From a checkpoint of a small mixture-of-experts model trained on Wikipedia.
Size: 8 layers, width 256, vocabulary 29262, 44M parameters.
Below are experts of layer 4 (counted from 0) of a mixture-of-experts language model. Rows are named router (the router's row for the expert), down (a neuron's output weights, with its number) and show model dimensions 0-255. Each number is 50 + 15 x the weight over its row's rms, rounded and kept within 0 to 99.
Before each expert's rows: "comes before" lists some tokens at least twice as common just after its tokens as in all text. This comes from a sample of Wikipedia text that the model never trained on. Tokens count by the router's weight.

# expert 6
comes before: " ", "3", ")", "N", "+", "}"
router:19 68 43 51 54 55 48 52 51 31 50 46 46 43 45 40 54 52 20 39 55 55 32 35 34 18 52 36 57 60 60 27 51 57 09 83 49 63 66 42 54 66 47 47 45 75 59 28 70 30 43 19 64 57 81 55 59 49 59 82 64 62 62 39 45 36 19 38 61 67 35 52 57 53 18 48 34 52 45 48 61 53 39 45 40 56 34 56 47 35 37 38 55 55 50 54 50 31 64 53 47 16 61 50 56 47 83 44 39 30 71 39 42 42 24 51 71 94 63 57 26 50 62 52 41 27 53 54 41 38 47 43 25 48 65 57 62 38 41 31 32 61 78 13 32 50 62 50 42 47 90 67 29 27 48 53 68 60 47 35 66 56 30 47 64 46 54 36 60 92 66 66 56 47 59 51 54 44 47 74 52 34 34 27 54 59 58 32 42 64 52 44 38 46 51 26 46 59 53 68 54 38 57 55 37 25 55 66 60 45 22 30 72 65 73 32 56 36 04 38 60 31 43 44 70 46 55 47 69 25 31 57 73 57 34 52 36 56 46 48 39 50 53 52 31 53 23 40 70 46 56 37 58 35 49 37
down0:75 66 75 24 25 38 57 50 53 64 55 49 48 32 61 46 06 53 40 64 26 50 29 68 55 55 63 55 61 68 21 69 54 34 68 44 69 62 48 67 57 44 42 27 56 60 63 63 38 63 38 40 37 45 64 54 62 56 62 02 47 50 51 58 42 82 41 47 46 51 32 75 45 62 33 53 57 71 51 60 61 31 66 58 55 47 16 13 59 33 47 53 65 46 85 76 46 36 53 58 43 65 67 66 77 43 20 48 51 47 40 69 54 59 64 78 67 13 48 22 23 63 37 61 49 22 54 56 51 48 72 59 35 61 62 50 81 63 20 44 62 67 51 19 62 58 32 50 49 70 46 58 07 60 40 44 68 43 35 35 64 65 52 44 56 48 42 60 85 49 54 62 47 48 48 50 41 38 55 43 29 23 44 36 64 41 54 52 41 60 54 51 61 47 48 43 46 46 41 48 64 12 24 34 37 37 31 41 61 65 66 49 80 54 43 55 64 53 64 49 63 45 59 47 35 63 63 62 43 59 18 26 38 41 62 43 53 49 41 58 52 65 56 38 59 26 49 51 66 64 51 49 61 61 37 23
down1:36 33 57 66 51 47 28 43 28 66 56 58 27 47 53 18 25 52 47 37 59 48 69 73 69 48 50 56 56 38 54 68 81 31 51 49 22 46 69 31 61 58 77 42 20 58 23 65 53 54 63 46 58 37 74 59 39 50 49 25 52 54 61 65 51 54 41 35 65 56 47 98 49 54 57 51 28 36 62 48 53 47 89 40 30 57 46 70 39 67 44 46 51 54 51 43 31 41 60 67 20 72 40 77 47 56 75 48 57 38 56 44 38 33 57 65 71 39 42 53 34 45 74 73 28 61 67 26 37 66 71 40 45 58 57 61 65 53 39 66 32 44 51 61 61 41 45 61 55 32 60 34 61 22 31 64 32 72 55 70 43 47 61 82 83 44 60 88 61 39 54 62 48 63 29 72 69 47 26 51 55 35 45 60 38 52 54 55 63 50 36 42 71 53 39 56 21 50 49 49 82 66 33 43 37 50 33 35 39 55 87 48 64 68 58 48 61 44 48 61 39 52 70 42 64 29 20 40 64 37 48 56 51 68 31 36 69 61 61 53 52 32 58 54 40 29 62 57 40 50 59 35 07 28 26 59
down2:47 51 46 33 61 61 41 63 53 58 28 68 69 61 23 51 64 64 54 48 72 31 61 36 68 58 54 45 43 35 57 39 53 29 42 80 51 50 61 53 32 70 35 61 48 76 23 36 78 38 42 45 35 39 50 65 59 79 66 44 51 36 57 53 35 41 73 56 46 21 54 54 24 49 58 39 57 15 29 53 48 82 76 41 24 18 53 67 43 41 53 24 24 51 71 44 50 69 47 56 54 60 37 64 58 53 61 50 65 41 35 63 64 89 51 55 44 72 57 72 64 37 71 32 33 39 76 67 59 74 39 75 43 76 95 50 49 44 37 63 17 51 60 35 43 53 60 65 38 43 75 66 44 68 57 41 50 49 45 51 37 37 47 33 50 48 23 52 38 61 77 48 55 74 63 48 51 49 46 67 62 25 56 28 57 60 56 49 42 55 51 39 56 51 40 16 66 40 54 57 32 54 56 54 35 39 28 37 26 49 66 64 66 54 54 22 43 34 45 52 47 57 60 42 67 50 33 41 55 64 46 60 56 29 29 48 71 84 30 47 59 53 44 43 67 79 62 49 64 37 77 32 68 43 22 80

# expert 13
comes before: " |", "|", " ", ";", " Turnout", "|---|---|---|---|---|---|"
router:22 57 63 39 46 57 34 85 69 47 53 74 41 58 50 44 53 35 63 40 66 41 73 31 56 57 44 41 64 53 40 27 42 42 16 80 76 48 65 55 43 66 51 46 49 54 32 54 60 47 58 38 55 74 56 60 26 72 61 56 51 45 42 56 63 60 50 26 40 67 54 55 69 57 54 23 58 38 43 35 29 46 43 47 57 50 43 57 55 39 26 28 56 58 37 62 52 41 50 72 87 49 65 77 59 50 74 63 43 47 68 49 26 58 29 33 54 70 72 34 29 55 41 64 40 28 44 59 65 00 50 34 47 63 86 21 47 58 10 46 48 77 22 42 19 48 57 36 52 61 43 67 52 52 30 57 93 08 38 36 50 57 42 42 54 32 73 32 51 52 65 68 55 48 66 32 46 30 56 60 39 43 55 49 66 49 40 41 62 43 38 33 47 38 56 52 60 57 48 60 59 52 29 40 42 56 33 55 43 95 53 28 37 69 36 45 63 81 48 35 70 28 57 62 73 48 47 42 40 48 34 71 38 33 30 66 62 67 72 47 40 50 52 52 51 50 52 55 50 66 67 48 52 38 67 46
down0:53 53 44 22 30 46 71 58 19 43 37 13 60 21 32 59 69 54 43 54 16 21 52 37 44 60 59 24 32 57 34 73 53 65 38 47 28 49 28 16 36 49 35 56 57 47 31 74 53 75 45 56 25 47 47 19 57 46 32 57 54 54 41 52 35 66 37 44 50 50 68 46 37 35 37 77 54 58 48 53 23 65 31 39 60 57 58 40 45 51 68 55 65 16 40 53 44 51 48 50 80 66 56 51 58 28 54 55 64 50 60 73 57 42 60 34 54 58 44 45 33 26 38 51 75 49 52 45 81 54 38 40 62 47 43 31 43 56 73 35 46 52 39 49 34 56 64 45 37 74 66 63 32 33 37 56 69 58 42 42 38 48 56 57 70 46 51 48 47 57 46 62 53 52 44 20 28 59 51 20 55 39 36 39 30 50 17 41 52 41 46 67 43 46 20 51 26 27 49 56 64 41 70 58 70 36 43 44 30 36 47 06 60 54 36 38 39 53 51 71 28 54 65 47 62 35 45 63 35 65 43 78 14 44 56 44 37 40 66 46 63 49 26 23 32 67 43 63 26 10 69 36 53 18 66 41
down1:58 53 47 64 69 36 46 65 39 34 54 82 46 41 59 66 18 50 67 38 52 42 58 51 56 52 43 42 76 62 29 34 48 60 50 50 60 48 54 33 31 45 41 65 19 68 43 43 68 52 29 70 60 27 95 59 63 74 53 55 25 42 42 63 65 52 67 35 70 40 45 51 72 36 50 34 30 48 32 39 26 27 26 34 56 48 39 62 34 73 51 68 53 24 72 52 58 30 64 44 54 41 85 36 69 39 55 35 38 25 41 67 67 50 56 45 36 83 48 44 46 49 51 73 32 34 48 64 48 47 78 43 68 52 74 47 40 49 54 66 33 55 81 40 39 76 52 31 39 24 40 37 59 55 25 43 71 34 36 28 54 37 47 42 41 73 66 25 00 51 62 21 62 37 61 57 36 33 57 46 65 32 61 70 51 32 54 23 39 42 33 67 54 39 58 52 17 70 41 74 39 52 67 49 57 52 28 67 54 52 17 46 42 33 54 66 67 51 65 51 64 32 63 69 48 54 36 62 32 58 37 38 51 45 35 45 51 55 35 35 57 47 58 53 48 52 47 60 47 51 46 22 47 84 60 37
down2:68 45 51 52 53 59 45 46 44 29 53 56 30 55 51 48 56 30 37 65 75 35 27 29 59 57 86 55 51 03 63 41 55 36 53 46 68 37 59 67 69 50 56 30 57 62 03 55 47 56 58 48 67 62 33 45 58 36 39 26 56 51 43 60 52 41 09 56 37 43 53 27 38 48 46 66 08 66 50 61 85 62 24 63 65 18 53 52 46 53 48 44 63 57 85 41 29 62 72 47 66 46 47 52 67 79 25 61 59 59 48 45 43 66 50 73 70 45 54 42 44 71 54 57 51 40 83 41 42 69 54 42 64 77 46 49 64 34 17 61 29 42 27 42 37 33 61 62 32 41 55 51 49 58 42 16 28 51 65 29 38 50 75 69 45 16 60 61 50 54 51 56 65 70 39 56 55 60 49 61 42 33 68 13 54 57 48 62 64 43 53 39 34 61 37 53 30 70 31 42 29 47 60 55 42 49 42 60 61 69 63 31 74 34 53 59 70 34 48 35 51 36 38 68 53 73 30 62 51 34 37 21 59 51 37 55 76 45 38 47 38 63 57 66 50 29 48 51 45 56 29 41 72 32 61 60

# expert 41
comes before: " the", " a", " to", " that", " in", " an"
router:33 29 57 48 57 22 31 20 17 62 41 33 43 58 81 58 43 43 31 70 62 35 43 40 51 29 70 39 64 69 13 51 45 60 62 46 72 41 44 63 48 50 74 27 51 52 71 42 36 37 49 45 46 39 43 50 82 76 66 44 47 54 67 35 68 57 43 55 52 60 41 48 33 59 50 60 68 59 40 52 50 47 99 43 48 52 55 51 41 51 23 43 56 55 46 24 53 44 59 53 67 32 65 64 47 38 47 71 57 49 42 71 42 42 24 41 31 31 63 47 58 58 75 41 45 67 55 44 40 37 49 56 37 68 65 36 89 28 54 40 68 59 24 73 25 48 33 29 36 73 45 56 31 52 43 45 72 66 34 52 45 32 64 78 43 58 48 37 54 64 64 63 42 55 51 41 46 48 58 42 38 69 70 39 68 43 56 51 60 62 45 43 67 31 44 50 51 24 21 40 68 47 67 59 48 33 64 47 56 47 52 00 47 52 59 35 82 33 70 59 43 40 35 46 50 35 66 42 30 74 61 68 49 73 39 64 38 46 52 83 54 51 29 44 70 82 35 46 83 38 72 65 55 60 40 27
down1:66 54 35 50 57 55 67 41 32 32 59 63 22 32 53 61 66 31 68 25 27 60 55 47 39 56 42 33 68 41 61 30 50 59 36 26 29 44 51 49 41 73 75 55 64 47 58 62 33 52 54 49 22 68 62 44 38 47 47 68 51 58 47 31 66 54 36 55 58 54 70 15 59 46 61 27 58 76 35 45 43 33 27 55 68 33 37 54 52 75 44 58 19 47 07 32 38 59 68 32 42 63 44 55 33 78 22 18 46 49 19 60 73 44 61 48 73 51 25 47 35 38 62 83 64 43 66 41 45 35 65 42 43 29 47 64 49 70 55 37 44 47 60 52 37 48 38 47 58 55 34 58 37 69 33 38 52 52 75 77 52 42 63 47 50 35 68 54 70 25 67 65 54 39 12 67 37 82 50 80 24 52 82 24 44 65 57 22 64 47 53 63 41 57 44 73 46 59 71 69 63 48 67 56 51 55 45 61 69 36 55 58 39 48 44 45 26 56 61 37 40 48 66 67 22 51 41 63 32 48 39 33 70 28 53 36 64 45 55 24 36 37 27 65 18 28 43 57 54 54 54 50 62 46 43 47
down2:37 65 70 29 44 45 59 60 65 30 54 37 51 51 61 37 76 51 50 16 58 51 47 34 50 51 34 51 48 52 51 78 41 70 33 25 26 43 34 42 63 50 53 62 46 28 41 75 53 50 56 46 57 36 65 61 33 49 37 58 44 38 39 43 53 51 44 53 53 57 42 60 73 36 49 37 30 43 48 41 34 55 59 88 63 39 24 85 35 46 69 62 29 54 47 38 35 73 49 56 55 45 39 56 43 49 79 25 50 45 36 25 40 42 75 55 58 68 55 56 27 63 37 28 48 59 22 32 58 47 63 53 29 33 35 73 47 65 55 44 51 34 71 53 33 62 72 55 68 55 42 43 45 30 64 60 62 54 66 64 29 58 14 67 54 28 53 58 62 43 63 55 55 38 65 53 50 59 19 77 41 43 48 56 59 41 40 51 31 50 41 38 34 77 64 39 59 45 46 51 48 43 33 13 50 49 30 46 26 27 80 59 71 05 59 77 16 57 50 66 88 73 63 54 29 32 33 45 63 41 31 84 56 45 68 47 37 62 80 44 35 63 46 64 29 48 61 34 55 36 46 55 13 53 66 56
down3:35 67 66 56 68 80 52 77 85 29 36 30 63 44 49 63 43 42 32 60 53 69 54 76 72 40 59 62 56 54 72 55 43 65 55 54 40 72 47 44 52 49 39 37 55 75 19 49 48 54 63 45 26 55 39 45 37 52 59 68 54 61 31 41 69 55 49 53 67 72 31 33 46 69 57 25 39 34 52 54 23 59 64 52 47 10 35 59 41 61 48 61 43 27 73 43 40 49 25 36 35 44 34 54 52 43 42 43 57 34 55 31 30 71 68 53 87 25 67 66 45 60 52 38 29 50 57 38 46 62 45 22 31 16 39 62 66 35 65 35 29 57 32 39 59 43 42 66 39 51 41 21 60 28 37 53 58 48 77 60 58 56 56 30 20 17 43 59 79 66 78 64 34 55 38 68 35 62 44 52 49 82 22 42 48 61 47 50 27 56 36 69 38 81 81 63 61 41 29 45 53 24 56 36 69 38 45 59 39 51 45 40 63 43 49 37 64 50 36 28 64 78 39 71 37 47 71 55 75 47 58 45 71 45 48 49 63 33 18 37 34 43 66 54 27 56 59 60 49 39 37 49 49 67 58 60

# expert 63
comes before: "1", "8", "7", "9", "6", "5"
router:59 39 65 30 48 41 48 43 47 39 42 16 58 42 58 33 72 68 35 25 48 25 79 37 43 12 31 46 47 72 63 54 33 74 67 41 48 45 59 57 77 55 54 68 61 37 65 51 49 59 39 44 43 68 65 54 59 41 40 75 45 63 47 28 51 57 31 30 27 43 64 47 47 15 40 29 40 57 38 67 32 67 50 58 33 65 44 51 53 69 46 72 67 67 47 53 52 50 49 40 49 45 64 26 23 56 79 54 43 54 48 72 70 65 52 42 34 59 57 45 58 46 56 78 26 60 57 28 52 32 55 52 51 49 44 43 46 54 42 59 67 54 82 41 67 29 42 51 50 63 53 46 25 70 36 47 60 37 50 18 47 77 30 40 41 33 81 66 59 39 42 51 45 33 12 73 49 55 42 60 46 56 72 42 68 46 35 54 21 53 53 43 44 65 57 62 80 66 29 49 56 24 50 55 68 46 69 36 54 39 48 78 63 35 59 40 39 77 30 42 35 54 41 48 49 43 57 44 64 60 05 26 58 72 56 35 45 81 38 39 82 54 72 45 48 39 83 53 46 38 27 57 33 68 10 41
down1:56 50 44 52 57 48 55 59 72 45 39 38 39 70 54 58 26 11 36 31 33 29 67 41 59 39 54 58 51 61 31 50 56 30 58 59 78 46 78 61 38 48 46 90 49 32 49 48 69 61 72 30 75 42 69 51 44 21 40 54 80 72 55 47 55 56 69 63 41 37 66 68 58 12 78 45 35 53 41 31 44 46 67 46 57 70 49 08 49 60 44 61 65 64 49 35 58 43 56 57 46 53 25 46 41 46 49 56 43 48 38 32 79 54 43 30 51 73 58 62 37 36 40 69 47 64 51 52 29 36 52 70 53 24 19 67 31 84 70 58 58 52 57 46 48 57 47 26 19 33 47 57 48 28 51 53 42 79 54 48 56 44 31 28 63 52 30 76 42 37 62 36 51 37 58 72 44 63 59 44 35 32 61 57 45 55 56 49 42 39 85 70 51 49 40 60 61 71 45 58 47 33 69 44 42 76 29 34 59 39 54 81 59 29 73 73 45 79 40 37 59 37 23 49 47 61 60 76 45 66 13 47 69 37 51 34 55 75 56 69 45 51 41 42 31 54 60 36 36 52 62 67 54 32 19 44
down2:41 54 20 60 30 37 52 64 40 54 44 62 66 67 50 45 26 18 65 44 45 45 55 43 48 84 51 27 51 51 62 38 50 57 61 54 49 26 30 39 72 35 53 27 43 69 81 65 46 35 53 25 38 62 75 57 43 78 73 39 37 46 47 26 49 42 48 32 37 63 27 48 82 36 60 34 52 26 79 21 44 32 45 36 43 64 34 56 45 82 63 81 29 60 23 50 48 55 76 53 27 58 58 40 26 39 68 38 52 37 42 69 58 49 43 52 38 31 35 67 45 51 55 80 19 49 50 49 39 49 41 43 55 40 09 41 29 61 40 61 63 65 46 38 65 34 64 62 71 45 47 49 44 46 67 48 58 45 64 32 52 53 42 39 62 52 73 54 45 46 26 65 44 80 62 64 62 42 33 59 54 42 44 48 13 54 47 49 40 37 49 71 56 48 45 66 35 69 81 59 55 56 40 53 49 29 34 54 30 55 60 80 43 34 45 37 53 41 56 55 68 36 54 45 00 32 59 38 68 46 48 43 78 68 74 26 38 47 45 57 74 54 73 31 36 50 43 29 43 42 37 48 73 34 47 71
down3:48 53 69 39 51 46 85 49 49 39 58 35 25 40 47 34 49 62 20 57 32 30 82 54 50 54 72 43 44 39 44 54 44 48 21 45 47 32 48 44 41 30 28 52 50 50 70 37 71 29 41 45 62 56 41 52 47 39 48 53 48 33 39 55 47 60 51 61 45 39 54 35 47 37 46 30 30 39 17 45 67 64 67 65 71 38 47 55 53 73 52 45 29 49 19 42 42 33 40 57 36 51 17 22 48 53 46 54 65 45 73 36 49 43 64 33 58 15 63 49 80 57 45 22 32 18 74 25 54 69 63 51 53 37 41 77 13 71 37 43 20 53 43 42 50 22 65 59 45 69 49 58 52 41 59 71 30 26 24 48 47 83 72 58 53 63 42 51 35 60 58 85 63 60 44 45 87 79 53 46 53 30 43 62 46 18 28 12 42 52 41 73 50 40 34 56 55 54 62 41 63 65 59 28 50 30 41 56 39 35 62 60 60 35 66 56 46 46 56 65 72 47 49 77 50 45 61 18 62 27 65 72 50 44 49 67 48 59 52 70 53 68 45 37 54 76 37 50 46 19 61 57 52 49 62 40

# expert 30
comes before: "1", "2", "9", "age", ")", "aged"
router:65 54 71 65 56 37 64 49 57 63 59 72 81 59 56 50 43 55 59 62 62 56 44 42 43 19 37 63 48 35 85 31 46 34 38 47 22 37 64 49 41 43 54 46 71 24 82 58 49 78 80 30 32 64 55 63 82 32 58 73 29 42 53 52 64 33 27 36 50 08 33 49 56 23 35 44 46 51 44 65 58 35 47 66 49 42 46 63 61 33 59 49 67 62 42 35 33 73 54 67 65 82 41 76 42 43 35 48 25 49 72 29 43 63 31 25 55 47 70 46 38 41 71 50 51 37 50 35 43 66 38 64 34 44 45 71 74 35 56 57 70 36 56 43 25 56 71 23 47 70 68 53 62 49 74 51 13 33 69 26 65 53 31 51 44 28 48 58 46 47 51 55 49 59 28 23 42 34 58 52 50 50 47 54 59 60 62 30 44 38 66 85 41 50 80 58 57 67 38 41 48 34 42 59 64 48 42 70 54 47 54 45 32 61 62 63 26 51 46 50 46 42 30 80 34 44 73 38 61 53 52 40 69 40 63 40 58 59 42 31 57 68 53 43 40 39 04 35 17 58 53 48 36 35 34 33
down1:67 59 44 55 43 52 59 50 57 71 43 57 47 20 66 37 54 55 67 40 45 74 53 58 33 68 60 71 55 32 54 43 96 46 46 60 58 26 39 29 60 45 23 53 58 37 72 32 67 46 41 69 56 50 77 54 37 34 72 47 37 57 59 48 40 59 68 66 54 57 72 41 54 32 48 36 46 67 51 67 39 80 51 47 39 44 37 32 51 51 40 43 61 47 66 80 38 42 63 43 47 42 58 38 73 72 25 39 25 53 21 75 36 32 41 58 54 41 39 27 67 69 49 44 47 42 32 44 18 75 42 44 67 55 36 64 77 17 42 83 36 55 43 51 41 67 57 38 44 41 70 75 52 62 45 65 43 36 53 35 49 41 67 21 41 48 68 27 47 56 49 38 50 58 63 39 34 64 33 40 30 47 38 54 64 52 33 35 53 35 17 61 30 58 56 45 56 51 84 23 44 21 34 81 71 56 42 41 45 50 15 46 56 25 45 37 43 18 38 57 53 71 52 36 05 45 64 26 47 64 45 62 28 31 66 46 53 43 48 42 61 53 28 63 34 54 50 78 55 35 64 78 45 58 39 61
down2:65 43 46 73 66 38 45 50 65 28 62 59 18 61 42 44 90 44 56 76 53 61 67 65 19 34 63 50 68 45 59 69 70 85 46 57 43 69 47 46 09 38 50 42 39 58 59 68 38 36 52 65 37 33 35 49 62 54 18 34 49 63 48 65 65 25 56 37 47 61 40 47 25 64 48 55 67 55 64 61 53 50 57 73 62 72 63 77 53 34 69 53 35 44 37 64 43 45 63 62 51 66 80 29 36 80 37 42 69 74 52 52 19 50 47 37 52 27 49 41 65 38 47 46 64 54 49 58 27 76 58 30 64 44 56 40 61 46 52 32 65 18 58 59 35 25 65 32 38 73 46 10 38 39 67 37 20 54 52 74 43 67 39 27 52 52 56 67 50 55 55 34 52 77 54 52 55 35 44 55 57 51 29 62 28 42 57 61 33 55 50 63 61 44 67 59 62 56 70 60 21 66 39 53 34 52 58 21 36 60 17 38 58 33 41 64 41 13 44 53 92 43 75 44 63 62 42 54 29 47 51 41 49 56 42 33 79 65 41 23 48 59 45 38 67 48 40 62 35 63 55 49 55 42 49 50
down3:67 42 57 49 36 71 54 56 68 47 40 80 66 48 51 62 67 54 32 38 52 55 29 49 55 36 65 60 68 40 48 40 46 65 34 53 44 47 28 41 58 57 49 30 60 42 40 47 63 44 47 42 72 49 40 32 46 60 22 43 67 58 54 43 34 60 43 02 44 57 53 73 24 30 63 43 20 61 36 24 42 73 32 58 62 50 51 55 38 55 65 18 41 66 58 78 37 61 44 35 39 52 41 25 38 72 52 35 51 11 50 46 71 65 34 41 45 77 36 43 60 77 67 58 67 44 44 65 59 68 50 65 48 46 48 12 78 52 69 60 63 66 68 59 29 48 30 54 59 58 32 41 50 67 51 48 54 55 76 46 38 41 38 39 41 41 65 64 36 37 44 26 40 53 36 50 52 44 53 54 35 68 73 72 14 27 53 41 74 47 38 54 67 47 57 54 51 71 59 42 77 16 53 75 58 66 66 18 74 80 71 46 21 77 36 54 42 70 42 43 38 62 44 30 39 53 70 86 42 54 87 65 55 42 47 38 41 61 46 58 60 70 36 34 51 49 52 46 52 53 42 28 76 68 55 62

# expert 8
comes before: " the", " and", " a", " which", " but", " including"
router:51 28 61 65 68 12 64 21 43 55 57 37 49 40 50 53 02 52 43 56 53 34 47 45 94 45 43 45 25 32 44 65 55 37 38 53 51 59 17 19 29 62 78 37 35 42 48 65 65 23 64 40 19 63 52 48 40 47 53 59 41 44 53 45 42 37 48 43 58 57 64 37 53 42 64 55 70 56 45 43 46 61 82 57 64 69 47 73 61 61 32 66 58 70 40 50 58 81 41 51 40 42 43 35 25 23 35 39 45 37 49 39 54 66 47 56 74 40 73 47 62 30 59 55 34 48 49 44 42 61 47 56 57 55 59 44 74 67 38 55 79 42 38 34 67 58 38 30 27 76 41 31 56 47 40 21 63 48 37 56 52 38 54 79 75 62 53 61 53 19 49 30 29 31 59 60 31 43 66 48 23 53 65 36 47 21 86 69 68 39 57 38 76 18 43 42 38 14 47 33 30 30 42 45 55 27 49 57 57 52 43 50 49 46 66 58 69 32 58 59 44 59 41 45 38 32 33 37 46 51 47 41 18 58 51 63 40 17 44 55 74 55 42 66 62 54 55 40 69 66 61 58 35 70 32 33
down1:73 64 55 40 52 45 42 61 30 47 42 77 44 51 61 57 62 48 53 36 60 55 64 42 44 43 21 35 69 27 42 46 52 35 54 74 41 33 51 44 52 50 60 72 74 32 55 59 63 56 28 66 39 47 50 58 49 28 71 64 44 58 55 52 45 74 59 69 46 41 57 45 24 50 53 57 55 34 86 56 73 62 31 70 64 45 27 75 53 56 70 61 48 77 23 56 28 27 49 47 65 48 77 48 68 40 65 57 44 43 55 33 51 50 63 38 28 45 45 66 55 44 68 57 76 24 27 77 34 50 32 56 46 66 64 32 66 32 74 47 55 60 59 47 65 74 75 42 56 34 41 36 82 41 76 25 25 67 87 46 78 46 41 32 74 65 50 67 66 47 35 65 79 64 44 53 78 51 30 49 67 45 57 73 65 47 48 53 39 31 48 37 32 64 42 59 55 60 74 80 35 54 49 71 50 56 36 56 37 46 53 75 46 44 57 32 33 31 47 47 56 44 80 64 38 37 55 48 58 39 35 75 71 76 28 33 60 62 85 23 60 29 46 39 67 51 72 34 66 51 36 33 40 58 41 70
down2:47 17 78 60 45 58 48 68 42 74 67 36 45 76 24 36 52 43 59 69 24 31 64 65 42 39 64 21 54 45 37 58 35 38 32 85 43 49 60 44 57 70 88 63 46 49 60 20 44 36 83 51 76 42 37 54 44 48 44 26 62 51 69 62 70 53 71 52 38 50 57 39 37 57 46 47 59 51 60 43 50 41 54 70 34 56 32 48 47 50 71 50 77 59 57 55 55 34 54 49 19 43 54 76 37 47 62 59 27 47 69 13 73 51 50 41 32 39 48 66 69 47 37 46 32 60 50 49 34 74 48 48 60 64 95 31 72 58 56 68 38 40 39 51 60 26 64 57 72 53 28 42 57 42 38 24 45 40 54 61 50 55 42 41 65 57 53 70 34 46 61 27 52 67 33 59 59 44 20 63 63 42 38 52 41 64 63 49 42 53 85 43 63 58 47 51 70 58 66 41 43 52 67 38 42 32 43 41 64 49 31 56 67 39 46 62 77 30 54 72 36 43 50 46 60 30 77 33 52 57 08 56 47 64 25 18 48 28 35 32 59 48 71 46 55 52 16 16 63 42 49 47 25 43 48 34
down3:38 70 48 41 74 53 73 57 37 33 30 45 61 24 67 23 40 38 46 43 46 53 46 42 45 73 60 71 57 45 41 35 25 71 64 52 21 62 27 47 62 56 79 43 55 73 46 45 58 62 65 49 56 38 84 42 47 61 45 56 50 43 23 33 34 35 35 68 48 61 33 47 39 40 46 56 58 34 45 58 52 72 66 65 53 45 50 58 76 64 55 80 74 28 59 47 63 56 51 23 64 55 24 17 35 00 58 50 49 70 25 59 46 53 65 53 52 58 56 66 59 44 04 56 40 49 63 47 56 58 30 36 54 49 37 76 38 78 60 37 63 38 46 52 61 52 51 54 77 57 39 49 61 53 38 48 69 42 71 53 36 29 64 25 69 55 54 34 51 36 67 50 65 61 46 57 69 62 56 19 40 51 52 62 35 33 63 68 48 38 27 64 56 76 77 40 56 61 61 49 77 23 28 12 72 56 34 50 42 51 36 54 48 42 52 48 58 56 55 76 39 75 29 46 78 31 48 40 55 39 47 31 65 23 75 43 36 50 48 70 59 47 61 59 37 84 72 63 47 43 54 72 56 45 54 54

# expert 1
comes before: " the", " a", " to", " his", " with", " her"
router:34 74 62 41 48 00 18 12 56 33 43 40 63 63 53 59 49 87 54 83 31 35 43 40 42 40 58 41 49 42 54 64 49 38 34 53 65 65 43 45 27 45 57 58 42 49 66 76 39 29 64 44 52 54 59 58 52 38 39 40 56 54 50 50 63 55 55 27 62 58 78 54 36 56 67 62 46 34 56 61 48 36 55 59 62 56 61 70 38 46 70 65 66 69 46 45 56 70 51 37 81 47 36 56 50 48 54 54 55 30 50 38 46 71 50 50 66 18 77 56 57 13 54 26 34 77 71 56 42 76 28 53 44 58 32 41 75 45 40 82 55 24 61 54 75 42 44 57 46 61 45 37 66 66 42 58 66 45 52 35 32 43 61 56 58 37 52 54 49 60 37 49 47 68 47 42 31 53 54 39 63 43 55 42 31 27 32 80 61 47 33 21 63 62 78 53 56 64 30 43 69 26 60 63 50 27 46 46 54 68 39 31 40 48 68 56 47 44 54 73 78 49 19 34 13 50 36 53 23 69 63 24 30 61 24 39 34 43 52 51 68 70 18 42 51 69 59 36 23 64 56 60 46 72 31 34
down1:43 44 51 59 70 61 76 50 44 58 94 72 59 67 59 57 23 40 42 38 51 64 72 36 34 57 50 56 33 44 37 70 15 77 82 37 43 54 50 56 62 13 31 47 45 36 48 31 56 59 61 28 61 50 39 69 54 49 68 54 58 42 46 39 45 35 59 24 50 52 44 43 58 63 48 63 59 62 37 55 19 50 85 45 27 28 57 69 44 43 29 21 54 76 50 33 55 61 26 48 88 48 42 52 43 46 60 58 60 56 47 54 28 57 56 64 63 66 63 57 40 63 45 43 36 11 56 53 51 76 48 50 54 56 61 32 65 41 49 49 54 58 12 39 47 55 43 43 58 66 25 42 70 69 50 43 23 16 55 40 41 36 63 65 55 49 57 32 78 42 68 60 65 65 54 49 67 39 70 48 53 56 54 54 35 55 40 43 49 32 54 55 52 62 72 56 52 46 54 38 61 53 43 62 47 47 64 56 73 41 41 45 54 48 51 52 70 89 77 68 41 46 52 26 48 40 59 50 64 37 57 65 68 52 60 75 22 68 25 43 20 26 89 51 52 48 60 39 08 65 40 79 76 45 33 36
down2:31 52 64 46 30 49 26 59 43 52 50 71 76 57 23 63 69 34 62 64 66 46 54 41 40 48 38 53 35 45 14 77 42 46 57 49 57 64 24 46 37 56 38 32 66 48 81 69 73 58 35 81 42 58 36 34 52 76 33 41 65 55 51 55 22 44 59 57 58 43 69 47 57 46 47 53 49 55 72 47 64 54 42 70 41 49 35 49 22 39 44 49 49 62 36 33 75 68 58 36 62 46 51 49 14 72 48 45 59 43 53 84 34 27 65 68 51 54 43 46 70 27 55 65 52 22 31 23 25 55 14 31 32 42 51 66 52 38 60 29 69 54 73 41 52 64 73 36 62 60 69 34 42 56 54 25 62 71 42 40 44 63 48 52 46 51 13 50 46 45 42 23 67 29 69 49 44 72 43 70 53 58 46 61 66 56 66 29 36 52 57 47 46 38 65 35 68 49 49 60 22 74 34 54 65 49 41 53 64 43 21 67 31 02 33 71 53 65 56 48 61 42 48 69 70 39 67 43 63 35 69 25 46 60 38 55 57 55 67 68 68 75 39 52 39 39 81 27 61 51 60 61 38 51 42 67
down3:24 55 44 39 67 31 62 54 42 67 45 25 49 35 61 22 91 70 51 41 52 53 45 59 54 67 36 56 30 37 52 27 43 46 78 70 29 23 48 69 41 55 41 35 59 46 64 51 54 53 45 47 36 60 67 47 60 61 47 40 46 92 66 55 45 49 39 41 54 32 25 37 51 59 39 43 65 55 68 72 59 78 52 81 36 59 48 72 59 57 41 65 44 49 27 39 39 45 68 49 54 58 69 47 58 48 58 37 67 51 47 38 44 77 59 42 31 67 48 44 34 48 49 35 49 45 39 27 26 52 42 60 47 53 36 77 53 44 69 48 32 52 49 49 31 38 77 39 42 66 47 86 38 44 80 38 69 13 32 56 28 68 51 55 57 24 58 64 45 80 70 56 59 47 18 59 64 23 49 60 45 45 50 81 54 23 56 49 26 48 30 44 58 91 49 32 44 40 41 67 41 84 32 65 71 66 64 58 58 59 52 55 45 32 47 76 34 58 45 61 90 44 78 54 33 24 52 34 58 41 42 73 47 57 35 74 52 63 43 35 38 72 50 42 57 55 66 42 71 48 61 20 46 44 40 70